config = dict(
    num_hidden_layers=14,
    hidden_size=160,
    n_experts=16,
    experts_per_token=4,
    d_expert=64,
    d_shared_expert=0,
    hidden_act='swiglu',
    moe_layers=[1, 2, 3, 4, 5, 6, 7, 8, 9, 10, 11, 12, 13],
    router_score='softmax',
    normalize_top_k=False,
    routed_scale=1.87,
    balance_loss=0.00616,
    balance_bias=False,
    router_z_loss=0.001,
    router_bias=True,
    init_std_router=0.0118,
    lr_router=0.000679,
    num_attention_heads=2,
    num_key_value_heads=2,
    head_dim=64,
    vocab_size=15541,
    norm='rmsnorm',
    norm_place='pre',
    norm_eps=1e-05,
    positions='learned+rope',
    rope_theta=2060.0,
    rope_fraction=1.0,
    qk_norm=False,
    attn_scale=0.125,
    tie_word_embeddings=False,
    parallel_block=False,
    init='uniform',
    init_std_qkv=0.0419,
    init_std_o=0.0,
    init_std_up=0.0419,
    init_std_down=0.0,
    init_mimetic=0.5,
    optimizer='soap_variant',
    learning_rate=0.00336,
    lr_mult_qkv=0.4,
    lr_mult_o=1.16,
    lr_mult_up=0.797,
    beta1=0.95,
    beta2=0.95,
    lr_head=0.00912,
    max_grad_norm=2.0,
    warmup_steps=200,
    schedule='wsd',
    decay_fraction=0.684,
    decay_shape='cos',
    final_lr_fraction=0.0,
    batch_tokens=65536,
    max_seq_len=1024,
    doc_mask=True,
    train_tokens=535600000,
    max_steps=8173,
    dataset='wikipedia_en',
)
Below are experts of layer 9 (counted from 0) of a mixture-of-experts language model. Rows are named router (the router's row for the expert), gate (a neuron's input weights, with its number), up (a neuron's input weights, with its number) and show model dimensions 0-79. Each number is 50 + 10 x the weight over its row's rms, rounded and kept within 0 to 99.
After each expert's rows: "mostly gets" lists some tokens that are sent to it at least half of the time. This comes from a sample of Wikipedia text that the model never trained on.

# expert 5
router:45 68 48 52 41 50 42 52 52 47 35 33 43 39 29 32 51 60 52 62 54 47 66 50 53 55 51 52 57 39 31 36 55 50 53 40 47 36 42 55 43 56 46 45 61 67 62 61 58 64 55 60 49 46 49 40 48 51 54 34 59 46 58 35 61 70 47 64 60 53 58 49 46 31 50 49 38 31 47 45
gate0:55 48 41 51 41 66 70 41 48 32 69 32 55 46 51 55 61 55 63 45 54 52 48 48 45 52 43 49 42 41 64 35 39 42 31 57 46 52 47 52 50 47 52 52 64 58 38 36 58 58 43 57 40 35 61 69 41 43 64 53 51 51 62 51 57 43 51 61 48 46 37 32 68 36 51 38 46 55 54 38
up0:57 40 61 51 49 54 33 71 57 45 50 48 35 44 56 53 35 40 53 44 37 46 37 47 68 48 58 47 48 48 53 51 58 60 55 52 46 60 54 47 61 61 45 43 77 55 50 52 53 49 55 53 57 32 62 47 44 59 55 55 39 58 34 46 50 35 56 43 62 64 44 54 40 47 53 48 56 45 36 36
gate1:50 50 47 66 53 71 36 48 42 41 49 51 33 58 44 47 45 53 50 37 57 41 40 53 39 37 44 43 59 37 26 49 53 59 63 58 54 53 43 42 59 51 55 49 61 51 54 72 65 73 46 42 60 47 48 49 39 32 51 31 49 57 50 27 59 52 47 49 39 69 46 53 51 34 32 51 53 51 54 45
up1:52 68 54 60 62 52 47 48 62 57 30 36 54 58 37 40 47 60 39 58 35 70 53 40 28 36 56 56 43 36 48 33 44 51 56 47 48 39 45 57 54 30 38 50 50 41 48 43 57 57 56 55 50 65 47 61 48 42 50 48 54 53 64 64 49 50 62 66 38 52 36 49 53 48 40 35 72 29 56 54
gate2:43 67 47 48 58 29 48 44 61 46 45 63 62 58 43 45 61 32 58 69 41 47 49 49 35 51 54 58 53 32 40 40 51 50 47 56 70 53 42 53 59 66 43 38 49 43 56 67 54 49 44 38 35 45 53 45 28 45 53 47 37 62 53 54 59 44 66 60 39 65 31 58 47 45 72 58 61 42 45 48
up2:45 68 71 43 41 40 64 44 57 35 57 61 59 40 46 33 61 45 41 59 43 48 53 63 35 59 56 39 55 41 55 52 39 60 41 63 55 51 45 43 33 66 42 63 44 51 63 62 53 54 65 62 48 49 48 47 51 50 58 50 33 63 60 33 48 48 51 36 41 37 36 50 52 52 47 66 42 67 69 54
gate3:47 66 43 65 44 48 23 73 57 48 50 39 52 54 41 49 57 52 53 53 62 55 66 56 50 39 63 54 39 43 51 60 53 53 40 50 53 50 42 52 42 65 53 51 69 54 44 70 45 33 59 61 57 37 72 21 40 41 57 54 42 35 53 44 31 49 38 45 54 59 62 52 45 60 58 51 56 57 39 56
up3:50 49 59 46 47 37 29 54 64 58 48 40 54 60 63 50 71 62 56 38 45 56 43 58 44 47 59 56 35 38 42 50 65 47 50 55 52 53 46 52 62 67 51 44 50 55 71 64 44 28 50 49 30 30 52 44 48 34 38 52 35 36 65 66 44 42 44 57 52 54 59 56 54 52 54 77 55 56 58 56
mostly gets: "'s", " The", " the", ", the", " to the", "The"

# expert 10
router:48 63 52 65 49 43 40 33 54 31 49 32 38 38 60 53 55 54 56 56 47 54 67 58 58 48 37 59 52 52 45 41 51 48 46 34 49 42 44 60 43 64 43 31 34 52 53 54 42 57 61 53 42 26 31 43 31 51 44 39 56 31 44 27 51 51 55 66 43 41 57 45 56 47 42 58 54 40 39 72
gate0:60 48 43 74 56 42 36 35 49 51 42 53 51 51 28 56 52 51 44 45 51 54 42 47 50 45 40 59 51 62 55 35 41 61 38 40 58 46 54 62 45 37 41 49 43 41 47 51 50 57 61 51 59 16 52 38 35 36 59 63 48 61 43 59 52 61 41 58 33 56 47 46 63 49 50 46 45 51 55 51
up0:65 60 59 51 38 57 38 48 44 43 37 54 46 41 45 36 47 53 49 52 64 40 53 47 62 54 60 37 61 61 60 73 49 41 47 45 60 56 42 48 47 40 38 45 31 47 50 28 29 25 58 47 43 60 51 58 54 57 44 51 46 35 32 34 64 52 41 36 50 45 54 65 59 54 52 73 45 46 43 40
gate1:55 30 51 62 45 60 52 40 50 40 66 62 42 72 49 55 51 50 69 65 52 67 41 46 44 55 63 32 56 50 43 54 38 62 42 58 65 55 58 46 55 61 44 51 46 54 67 59 51 43 49 68 66 54 53 37 46 45 59 47 45 51 45 40 52 45 58 53 62 38 33 40 51 44 59 48 52 49 35 54
up1:44 49 60 60 72 46 42 59 45 52 48 56 50 49 38 57 75 40 61 53 44 50 51 50 41 46 62 64 53 48 48 61 36 56 44 52 29 33 37 42 50 49 44 46 41 43 22 68 44 35 55 70 47 44 52 62 43 44 25 47 43 52 44 46 58 57 40 60 43 58 39 57 38 47 58 60 53 42 52 59
gate2:46 55 68 62 55 50 58 55 41 42 72 47 59 58 53 50 59 54 60 49 48 39 62 33 51 53 50 42 60 59 69 31 60 56 34 38 70 49 45 63 42 39 45 40 43 58 48 24 59 42 69 44 51 59 47 49 62 58 50 51 34 39 37 34 57 43 54 58 52 40 43 44 40 51 48 35 46 42 40 67
up2:51 54 71 50 54 66 43 44 51 41 39 43 40 52 64 42 53 42 60 71 38 50 41 42 56 61 34 41 49 52 63 59 48 40 33 47 45 36 57 41 49 51 44 70 55 36 53 48 44 65 48 77 50 69 41 40 63 55 54 48 46 61 41 40 49 29 60 42 67 39 51 51 67 67 52 37 50 54 56 56
gate3:48 48 53 53 44 56 54 65 36 53 35 32 42 35 60 46 62 52 60 53 37 41 52 58 50 48 58 73 43 35 46 59 53 55 63 67 47 61 37 67 67 60 49 32 60 63 58 49 41 65 49 46 50 45 40 57 70 57 52 62 51 34 70 50 38 53 49 53 43 51 38 48 46 34 55 49 55 40 54 47
up3:57 44 50 31 36 64 33 55 55 38 64 39 54 40 49 32 66 35 53 38 55 40 52 68 41 39 59 62 45 48 52 65 45 53 46 53 42 53 49 44 35 53 39 34 50 39 50 77 59 48 52 54 55 25 60 78 39 63 43 54 44 42 54 42 48 42 52 45 38 61 49 58 50 51 52 42 70 63 47 55
mostly gets: "ro", "ri", "enc", "re", "res", "ass"

# expert 2
router:41 62 32 60 56 34 49 38 74 37 38 39 44 37 52 54 48 62 44 48 43 61 54 54 59 40 37 56 62 32 50 38 43 63 46 42 44 36 38 73 56 47 49 42 45 53 52 67 41 51 52 56 44 40 32 39 49 59 62 39 56 49 48 45 51 62 56 71 51 46 57 44 52 40 43 50 38 42 39 64
gate0:56 42 56 46 35 49 40 50 59 42 27 64 45 59 60 54 45 25 33 38 42 49 62 42 53 39 51 27 38 26 47 56 45 24 42 49 74 45 50 54 39 56 64 62 62 42 60 54 53 50 59 51 48 41 55 62 45 46 46 59 44 57 25 41 47 45 55 54 53 43 39 53 54 72 55 44 47 60 58 56
up0:61 57 68 49 45 42 35 52 61 33 51 56 39 42 50 65 51 49 52 54 59 42 41 51 37 34 52 75 49 68 59 68 53 43 51 63 57 52 52 40 48 49 42 37 48 51 62 49 38 48 53 36 43 47 36 45 51 46 53 51 70 68 53 40 49 41 34 41 32 41 45 61 64 71 48 35 32 48 40 60
gate1:57 36 56 63 57 39 55 41 36 51 46 65 49 54 36 43 57 57 58 49 35 53 55 58 60 71 49 30 62 60 53 51 48 50 67 32 46 43 49 52 63 47 63 56 55 52 34 50 45 60 54 43 54 75 34 47 57 46 36 33 37 44 58 59 49 57 51 50 52 57 44 47 45 46 28 47 59 34 49 52
up1:53 51 58 52 52 53 46 55 36 55 52 31 38 23 69 40 44 51 58 40 48 47 48 59 45 41 48 57 54 50 47 45 56 45 54 28 52 46 49 45 51 38 40 57 54 59 52 37 67 47 42 65 44 60 67 64 52 59 60 60 54 49 24 54 66 43 64 50 69 62 62 55 53 55 51 66 71 53 70 59
gate2:57 61 46 46 32 42 40 39 56 31 57 43 47 52 49 44 52 50 63 32 53 59 69 59 67 41 48 36 62 48 40 44 36 37 50 46 47 50 44 66 55 61 47 48 54 29 55 53 36 65 36 53 36 34 51 66 54 56 56 43 45 54 41 64 42 63 51 61 41 60 52 44 70 47 54 55 36 66 70 40
up2:61 76 46 54 38 41 43 47 55 55 48 49 47 71 50 35 46 50 64 46 45 42 68 59 45 48 57 48 60 44 50 38 47 36 51 55 41 56 58 53 46 36 43 69 41 46 47 50 34 66 46 48 59 59 45 69 56 44 46 33 59 46 47 65 54 57 66 68 38 65 48 73 39 41 48 45 56 61 62 56
gate3:39 53 69 58 56 50 48 61 56 49 44 46 46 44 50 57 58 57 47 55 49 60 44 45 58 36 43 39 60 48 43 43 57 61 56 44 40 57 44 42 45 56 66 39 46 34 28 40 51 43 40 62 49 67 43 38 47 65 58 40 49 40 31 48 52 59 54 71 54 57 61 36 43 37 45 50 41 42 51 61
up3:29 57 59 62 43 64 73 52 39 58 51 51 45 42 56 47 45 59 51 42 57 56 58 38 51 47 61 49 46 44 61 49 62 54 55 47 43 46 39 64 43 40 60 46 36 42 50 40 55 59 45 39 40 51 34 52 52 35 54 42 51 41 43 48 32 49 46 33 33 42 41 39 70 54 43 60 64 35 54 50
mostly gets: "ir", "ad", "ou", "ik", "ur", "az"

# expert 0
router:39 49 56 43 45 60 36 57 44 36 46 47 30 43 35 39 47 49 61 56 24 56 43 53 60 69 33 40 55 44 41 24 45 56 74 51 42 40 38 48 34 67 47 46 53 54 50 49 42 57 58 43 55 47 62 39 41 63 57 58 63 38 61 41 53 59 37 40 64 55 55 57 58 35 61 46 44 50 34 53
gate0:47 53 66 47 38 30 56 47 42 51 48 45 55 45 55 49 58 63 56 33 40 60 44 45 50 51 41 54 59 32 51 35 31 54 65 46 42 68 42 53 47 78 51 70 42 58 54 46 55 48 62 39 45 59 45 37 39 48 59 47 51 47 45 54 67 71 58 45 42 39 49 52 46 35 69 43 44 64 50 60
up0:41 57 40 52 54 64 49 36 63 47 46 50 54 61 37 37 49 40 42 45 38 51 36 54 27 50 55 51 57 65 59 45 44 53 45 51 58 61 42 62 68 41 41 47 49 43 71 70 48 43 65 30 55 46 66 56 49 57 52 43 49 86 46 50 57 62 72 48 46 42 51 47 33 67 32 51 44 47 30 42
gate1:39 59 65 60 55 55 46 41 61 58 36 40 60 44 40 51 51 51 46 50 44 45 51 50 60 42 27 70 51 39 45 45 55 55 51 44 31 65 31 69 53 40 47 45 47 53 43 47 48 51 57 50 20 39 69 42 50 37 62 70 49 31 50 59 48 53 53 35 46 37 60 39 51 64 55 30 67 67 39 49
up1:56 41 42 47 41 55 40 49 47 49 44 53 50 33 40 53 47 57 39 55 41 49 62 53 34 47 69 35 48 53 40 49 42 47 45 44 52 48 56 60 63 44 46 56 35 30 36 60 54 48 54 39 61 48 62 63 31 56 46 28 37 58 69 21 34 42 61 55 47 52 49 44 66 57 46 62 46 37 49 57
gate2:35 45 37 45 44 53 67 53 38 34 48 40 44 39 47 41 59 54 55 49 53 57 55 47 58 49 57 48 50 69 41 49 65 33 57 47 51 48 16 53 37 50 46 54 48 45 54 51 60 46 40 36 44 51 56 54 45 52 48 44 32 49 52 38 58 34 37 47 48 43 27 43 46 49 56 64 61 45 54 48
up2:54 45 38 35 34 57 64 49 42 47 48 44 58 56 51 27 53 51 48 65 50 55 60 42 59 71 67 68 38 56 63 63 58 36 48 38 49 35 24 56 37 61 54 67 55 60 54 39 45 58 43 47 49 60 52 43 43 56 50 49 43 46 60 40 42 47 45 63 40 54 46 37 40 41 48 34 77 51 49 60
gate3:38 50 50 52 62 26 58 51 73 47 44 48 44 61 43 53 52 47 52 46 34 36 56 63 39 48 52 31 54 51 47 48 57 28 65 47 39 29 42 65 50 40 50 42 48 40 49 28 50 52 57 38 71 32 39 46 62 49 62 46 53 48 48 48 47 63 53 47 47 49 62 54 64 31 51 52 45 49 71 41
up3:46 59 35 58 50 41 50 58 47 53 55 51 50 57 43 54 25 58 60 47 45 40 59 43 52 61 42 54 52 55 58 43 48 31 46 45 39 37 57 58 46 38 42 58 47 70 53 47 51 48 42 50 67 44 65 39 50 62 65 50 60 37 62 48 37 54 42 47 51 51 69 48 38 52 49 58 51 66 54 51
mostly gets: "|", "|  |", "- ", " / (", "| ", "  -"

# expert 1
router:46 49 43 71 57 36 51 45 65 33 41 25 50 39 54 53 49 51 45 66 44 63 49 56 67 55 58 47 62 51 49 40 45 49 53 38 38 44 34 65 60 52 43 40 42 62 55 58 35 51 48 63 61 44 21 35 35 53 72 34 56 39 49 29 43 55 45 58 58 29 52 58 55 51 52 43 59 51 42 57
gate0:53 40 56 64 54 52 50 38 50 58 36 33 66 53 48 50 45 65 62 64 47 50 73 52 47 57 60 55 52 54 70 39 38 51 59 33 40 54 43 54 61 51 59 43 55 48 53 38 49 44 30 35 35 31 42 72 32 55 59 48 43 38 63 34 43 65 56 54 51 59 36 29 42 35 58 55 51 40 40 50
up0:35 45 63 58 51 53 46 48 40 51 69 62 54 37 39 41 64 54 43 39 67 56 67 46 50 34 51 58 37 51 69 47 60 65 36 31 54 34 38 45 33 47 55 59 48 54 39 57 44 50 59 70 37 61 49 53 33 45 53 56 60 50 54 58 52 54 51 50 51 54 40 49 57 55 58 60 51 49 42 58
gate1:58 29 40 45 42 45 51 26 70 43 45 55 57 44 72 47 53 49 53 50 41 56 46 49 54 32 58 51 51 46 49 52 33 41 48 47 52 64 56 54 50 49 54 42 56 43 67 69 50 49 50 44 47 56 47 55 60 53 74 60 50 52 63 43 45 69 33 51 53 44 52 60 51 47 42 47 64 54 30 59
up1:38 63 55 41 37 40 37 56 31 60 37 35 45 48 56 43 47 37 67 37 46 58 59 54 44 56 71 72 51 44 54 55 52 65 39 43 69 57 56 51 47 39 51 40 56 54 44 45 58 58 40 55 38 56 47 42 58 65 51 48 63 35 43 57 59 50 31 60 45 66 56 40 66 60 52 53 46 60 62 63
gate2:51 62 49 50 44 44 41 46 41 54 60 42 54 32 61 31 52 45 48 54 62 46 65 67 57 40 46 67 66 33 60 50 59 40 59 53 69 53 38 56 36 58 51 60 53 35 62 47 43 53 52 57 49 48 42 43 71 48 58 46 63 49 51 34 56 59 42 62 59 39 19 59 68 54 52 46 68 69 48 59
up2:76 54 36 51 55 42 40 41 58 47 73 42 61 42 61 63 44 29 55 64 57 57 59 49 41 54 55 68 53 51 63 41 60 59 54 49 46 57 52 39 56 43 45 51 32 38 37 59 27 42 46 49 57 53 42 43 52 41 57 65 65 47 50 60 65 40 45 38 54 43 19 70 61 43 46 43 43 33 51 49
gate3:58 42 61 63 52 56 29 32 40 48 47 48 51 40 38 62 51 58 47 38 47 45 50 63 40 50 48 63 54 65 49 51 55 50 50 50 57 44 58 33 36 60 44 50 42 51 52 60 46 39 59 49 36 53 60 46 23 50 69 58 50 45 57 43 52 67 49 46 49 54 33 52 48 58 59 50 54 67 50 48
up3:53 57 60 54 44 49 44 59 43 53 36 37 47 51 39 52 43 36 62 39 52 67 46 44 54 40 47 60 43 57 45 53 56 59 50 45 56 38 30 27 53 63 38 45 35 47 41 43 40 44 54 56 51 66 44 59 61 45 53 52 55 50 44 69 63 61 62 56 47 49 50 49 36 28 33 54 54 39 59 53
mostly gets: "av", "ber", "ert", "ov", "az", "ment"

# expert 8
router:31 43 48 57 32 47 21 56 53 46 46 63 52 42 36 46 50 53 56 55 47 61 67 54 60 45 40 39 63 25 56 39 74 53 49 63 47 37 41 47 45 44 25 43 57 63 67 55 38 63 61 66 27 54 48 41 35 44 48 52 57 52 58 50 57 35 26 47 55 47 55 53 34 40 48 37 43 55 50 64
gate0:53 56 41 58 48 52 38 53 43 42 39 43 54 30 44 36 67 39 54 62 46 56 77 58 67 56 57 58 49 32 47 37 53 47 39 51 57 50 60 36 56 50 56 56 46 48 39 57 41 40 41 55 69 41 46 52 36 44 41 62 46 51 47 74 41 52 53 40 33 61 48 39 49 54 34 47 53 52 43 65
up0:38 36 45 46 43 40 36 55 47 56 57 58 75 46 33 50 64 52 53 58 42 58 47 58 64 60 52 35 73 54 41 45 53 62 41 51 54 48 44 37 52 63 45 31 50 43 33 53 41 45 55 48 77 50 56 47 49 40 44 66 53 45 60 59 49 50 47 43 46 64 51 44 67 59 41 49 46 54 51 33
gate1:47 48 44 62 55 34 53 63 55 58 53 52 62 53 35 74 44 44 55 66 43 39 63 44 57 48 41 43 58 54 35 38 50 63 47 50 38 58 26 51 44 72 49 53 47 43 55 39 33 59 50 52 50 53 33 55 32 51 38 45 42 63 31 56 36 37 41 58 34 48 34 47 39 48 52 47 47 39 62 55
up1:39 42 32 48 33 54 53 56 35 52 41 56 52 64 54 51 55 38 57 46 57 76 62 41 42 60 39 46 51 45 42 54 44 55 37 57 39 41 45 43 53 56 61 65 46 54 45 53 54 72 23 40 60 43 53 42 68 48 60 58 44 52 35 73 49 49 32 59 46 50 50 49 47 35 63 46 59 57 55 56
gate2:30 47 49 51 66 52 29 52 29 50 47 60 60 34 50 56 50 41 65 43 52 50 69 44 61 47 47 52 56 52 54 28 64 52 54 64 57 56 51 68 32 42 61 65 58 58 44 61 42 41 49 59 44 54 56 39 40 40 53 52 38 39 48 57 47 68 45 45 53 73 52 58 56 49 40 62 44 43 58 48
up2:51 66 38 36 61 69 71 56 51 38 47 61 52 57 50 41 60 81 46 42 50 48 54 56 40 47 49 54 65 62 48 34 51 53 53 35 56 54 53 60 49 46 51 45 38 37 52 50 29 64 50 59 45 58 46 56 28 32 54 60 59 41 50 62 50 57 55 45 40 46 50 30 52 58 67 42 52 62 57 53
gate3:44 32 42 42 44 32 57 56 38 52 48 55 53 55 57 45 37 53 44 60 37 46 58 48 58 45 39 31 48 43 62 51 59 60 56 62 44 56 49 55 58 43 63 46 65 51 41 51 60 52 48 40 30 60 51 44 58 63 41 38 69 33 77 54 32 44 41 72 48 48 41 49 40 36 58 50 46 40 35 50
up3:46 34 58 31 53 60 64 25 56 39 34 44 43 41 39 53 39 54 55 48 54 56 47 48 60 57 63 41 72 55 59 58 45 54 61 64 57 41 40 53 55 38 46 47 45 42 45 51 38 48 43 52 62 43 47 53 52 35 35 44 48 61 50 62 44 53 36 62 39 34 53 43 43 67 37 49 54 37 62 44
mostly gets: " d", " w", " it", " r", " sh", " c"

# expert 9
router:29 67 46 48 32 37 40 50 61 41 56 50 48 39 47 33 42 61 48 64 44 51 52 46 40 54 40 47 57 53 50 40 65 63 49 42 48 44 48 51 50 61 44 45 54 56 48 70 49 72 53 51 46 51 34 47 47 66 55 42 57 32 51 41 53 68 36 53 60 44 70 57 32 51 43 48 43 43 36 36
gate0:36 56 37 45 52 55 51 67 65 33 58 56 46 47 51 43 54 45 66 55 31 53 54 40 58 51 60 55 41 54 42 35 64 72 65 35 64 40 64 61 53 50 43 48 33 41 47 52 65 38 47 45 54 67 46 54 60 39 51 48 53 51 46 47 33 71 58 65 29 44 64 57 48 40 53 41 69 27 38 45
up0:55 38 62 61 31 44 41 35 62 44 58 46 52 43 49 62 44 33 47 60 50 56 51 53 20 51 49 58 35 44 61 42 79 56 41 44 37 41 68 54 43 51 54 45 51 30 45 64 39 44 63 47 42 48 60 63 38 42 43 62 45 55 41 56 51 52 59 51 37 59 51 59 52 49 45 50 51 58 65 59
gate1:49 56 68 55 35 35 45 40 49 40 56 56 39 70 58 57 42 48 63 69 57 35 47 47 37 45 50 59 45 68 37 48 41 57 53 54 65 52 55 68 47 69 45 41 56 36 51 60 48 59 61 54 42 46 54 41 55 46 74 50 58 39 60 47 62 60 56 50 39 32 74 66 40 46 42 29 41 54 44 50
up1:59 48 49 54 42 59 55 27 48 51 48 46 43 31 47 47 42 53 51 41 60 58 53 40 70 36 44 51 51 62 48 54 70 54 51 71 56 60 62 39 50 49 44 52 52 63 49 53 37 42 27 48 51 47 61 45 54 59 46 49 23 52 65 63 46 33 39 50 54 48 36 57 41 71 41 46 52 42 43 46
gate2:50 54 47 47 40 31 56 52 65 56 46 45 73 56 42 41 60 55 58 54 34 41 39 37 52 41 53 52 47 66 53 36 56 47 49 57 54 54 50 42 59 63 53 62 57 38 43 46 52 62 43 50 50 39 65 46 53 56 56 41 36 63 45 33 60 53 47 66 63 36 41 35 48 57 23 49 48 47 45 54
up2:52 51 50 60 59 46 56 47 42 48 63 48 48 44 58 25 50 50 51 40 46 52 45 44 61 55 35 60 55 56 42 68 63 36 47 41 60 50 49 52 61 66 54 61 59 43 61 54 46 46 44 52 50 50 45 53 69 51 55 52 50 56 66 70 81 46 66 70 49 48 38 45 63 63 39 52 59 54 53 49
gate3:50 48 49 53 48 45 57 35 53 47 55 46 41 41 43 68 47 50 39 56 31 55 49 44 44 70 48 34 59 46 56 45 39 48 49 66 51 38 48 61 43 55 43 55 51 31 44 43 25 62 43 34 55 58 60 40 39 62 36 23 60 65 43 47 38 57 38 32 45 46 47 52 34 61 41 51 52 47 46 42
up3:49 42 56 47 42 41 43 59 45 59 48 48 62 54 65 54 61 43 60 48 40 45 70 48 45 42 33 57 48 37 56 47 37 50 55 42 44 39 56 33 44 40 56 41 56 40 55 27 55 44 56 62 58 34 62 64 63 55 33 42 52 54 65 60 70 56 59 53 43 44 55 47 73 54 34 40 51 61 61 58
mostly gets: "s.", ").", "),", ", the", ", a", "\"."

# expert 7
router:38 58 49 61 32 38 35 43 59 58 43 40 39 43 40 43 61 76 55 55 44 48 54 37 64 56 44 47 56 42 48 54 58 51 54 42 41 39 40 67 35 44 42 31 47 52 59 59 46 60 66 57 42 46 36 31 48 52 48 30 59 51 50 51 76 51 31 58 44 41 65 48 46 34 47 42 42 39 47 58
gate0:28 52 49 56 53 51 54 61 49 50 56 64 41 51 38 39 52 73 55 41 52 68 53 46 58 39 49 40 70 53 55 53 65 60 57 37 52 48 47 48 55 50 52 61 35 52 53 41 32 40 50 33 67 60 65 52 35 51 23 44 44 39 57 48 55 57 36 54 42 47 49 34 53 60 64 58 51 70 44 44
up0:55 45 46 64 42 55 55 36 51 37 56 36 44 61 70 58 41 38 51 33 64 44 57 67 48 60 57 58 49 42 31 54 55 45 55 57 62 55 64 46 38 72 52 43 49 40 26 50 55 43 49 64 52 37 32 51 49 56 47 64 45 71 52 63 57 60 56 43 50 37 38 41 47 65 39 58 56 38 59 52
gate1:68 48 30 59 58 50 48 21 57 48 43 42 48 51 44 64 62 70 63 47 44 47 42 50 39 52 69 46 50 57 46 51 46 35 59 57 47 35 63 53 54 45 48 42 39 65 53 55 57 39 75 35 41 50 30 43 57 58 56 56 40 55 59 58 39 59 35 48 29 40 44 45 51 58 54 61 56 37 53 47
up1:40 47 62 38 43 63 51 63 60 47 69 45 48 44 68 52 51 50 49 41 58 40 63 49 55 54 57 53 55 54 38 56 52 71 45 35 58 48 58 72 46 55 45 68 56 65 38 49 55 52 44 47 51 47 23 57 44 61 60 60 35 51 54 33 40 51 28 49 44 43 55 58 51 40 48 58 35 61 57 40
gate2:63 45 52 50 49 43 43 56 59 43 67 33 54 65 64 53 53 63 56 54 49 58 45 42 45 56 27 68 51 43 69 44 55 44 48 44 50 55 35 45 61 44 36 53 33 65 55 57 53 56 59 59 48 47 48 48 54 54 59 41 47 61 34 64 61 33 48 44 50 52 87 54 56 39 62 60 41 64 53 56
up2:47 49 50 40 51 49 56 43 59 48 28 65 51 43 63 53 58 37 53 43 56 33 54 54 53 64 50 63 55 50 66 56 57 55 58 54 44 53 62 36 68 45 50 52 48 72 33 50 69 31 38 36 47 45 71 53 43 59 50 55 51 82 46 47 38 53 58 44 57 63 62 50 62 65 57 40 52 58 59 55
gate3:35 48 50 52 37 38 70 51 30 55 45 67 56 41 55 52 75 61 59 37 56 53 45 50 75 48 46 55 51 37 56 39 38 38 64 54 40 43 50 39 32 57 49 46 52 27 40 49 75 52 59 52 44 75 52 44 44 40 61 39 67 53 63 46 47 66 45 56 50 44 50 42 42 49 60 46 58 38 56 38
up3:71 40 42 63 54 59 55 45 36 59 51 45 48 50 57 43 44 62 47 40 41 43 60 61 36 50 62 57 33 53 44 59 58 55 32 58 42 39 33 50 49 30 40 44 53 42 52 39 51 50 47 38 53 58 45 58 63 72 55 48 61 52 33 42 74 47 43 66 38 52 46 48 47 62 50 44 39 48 49 71
mostly gets: " also", " that", ", which", " this", " its", " more"

# expert 6
router:40 48 40 52 37 48 33 48 61 43 43 62 50 61 41 37 57 56 68 54 57 70 67 45 60 45 35 51 54 45 50 36 61 48 50 53 55 33 48 53 42 57 39 43 40 60 62 55 47 53 61 51 31 34 38 47 37 48 60 45 57 56 61 48 47 46 29 64 61 43 61 61 49 62 55 40 51 52 37 62
gate0:80 53 37 44 37 57 53 50 51 56 52 46 51 44 52 50 63 62 56 55 53 61 63 58 47 64 39 52 53 67 56 43 51 39 34 42 36 32 45 54 43 39 57 50 45 66 63 59 45 34 50 48 69 45 33 68 33 35 46 52 48 52 56 69 51 63 66 50 45 39 50 46 44 29 53 36 39 45 45 52
up0:57 48 40 54 56 55 44 38 35 53 45 50 45 65 36 52 44 44 58 34 57 56 59 46 41 62 21 52 41 61 30 45 54 47 35 35 40 37 47 62 34 51 70 40 44 62 65 57 66 47 44 46 48 33 57 49 55 50 25 54 39 47 50 66 64 65 57 53 45 52 53 51 27 58 45 52 42 51 55 61
gate1:31 42 48 62 38 65 45 51 57 36 51 50 49 57 57 53 48 50 48 63 41 57 56 29 53 59 58 35 70 38 51 54 61 48 56 45 57 42 63 55 52 49 41 59 37 58 60 41 45 44 66 52 46 32 34 48 41 45 63 69 37 62 39 64 51 38 65 43 36 40 52 42 67 50 57 52 47 79 53 63
up1:43 38 49 43 46 53 57 63 65 57 52 59 49 56 51 50 41 51 51 46 43 56 65 47 46 38 58 53 70 49 41 52 70 43 54 17 55 45 39 38 60 65 37 49 47 68 51 41 53 45 48 33 34 51 56 61 53 55 44 34 61 55 57 59 42 35 63 62 42 35 45 50 59 44 52 31 45 38 37 55
gate2:41 50 60 55 59 43 51 52 69 48 39 44 49 54 56 37 49 51 70 37 45 61 56 47 55 57 60 50 59 46 48 25 62 37 62 37 40 63 51 55 40 45 61 44 47 57 44 41 52 44 53 40 50 53 34 50 59 55 43 63 34 62 65 57 33 55 39 62 48 64 51 47 80 43 49 33 44 58 57 63
up2:32 41 65 51 55 51 71 49 35 42 49 44 45 44 58 43 56 57 60 41 59 45 54 63 41 61 63 56 44 42 64 39 50 50 62 50 41 51 58 60 58 51 48 66 37 46 72 51 49 49 53 46 53 53 39 50 48 30 52 48 72 59 42 50 57 55 48 57 52 47 52 56 46 50 66 62 43 37 35 60
gate3:55 52 68 56 57 51 32 55 53 45 47 42 45 63 41 52 63 44 44 32 54 46 60 66 48 45 62 68 55 50 51 41 46 51 50 32 59 48 40 44 41 48 56 54 49 38 58 45 48 39 67 51 57 57 38 53 62 46 50 31 47 68 52 61 46 52 59 53 47 27 68 51 46 49 51 45 63 37 49 66
up3:54 50 57 45 46 48 57 50 44 43 53 39 44 64 38 56 48 58 49 64 37 75 45 41 55 53 56 53 46 33 59 59 41 63 49 60 58 56 52 58 53 53 44 57 50 59 54 56 41 61 51 57 47 47 43 57 32 60 48 57 56 49 40 48 38 49 58 74 37 67 36 61 33 32 63 49 45 57 45 44
mostly gets: " re", " un", " out", " dis", " per", " pro"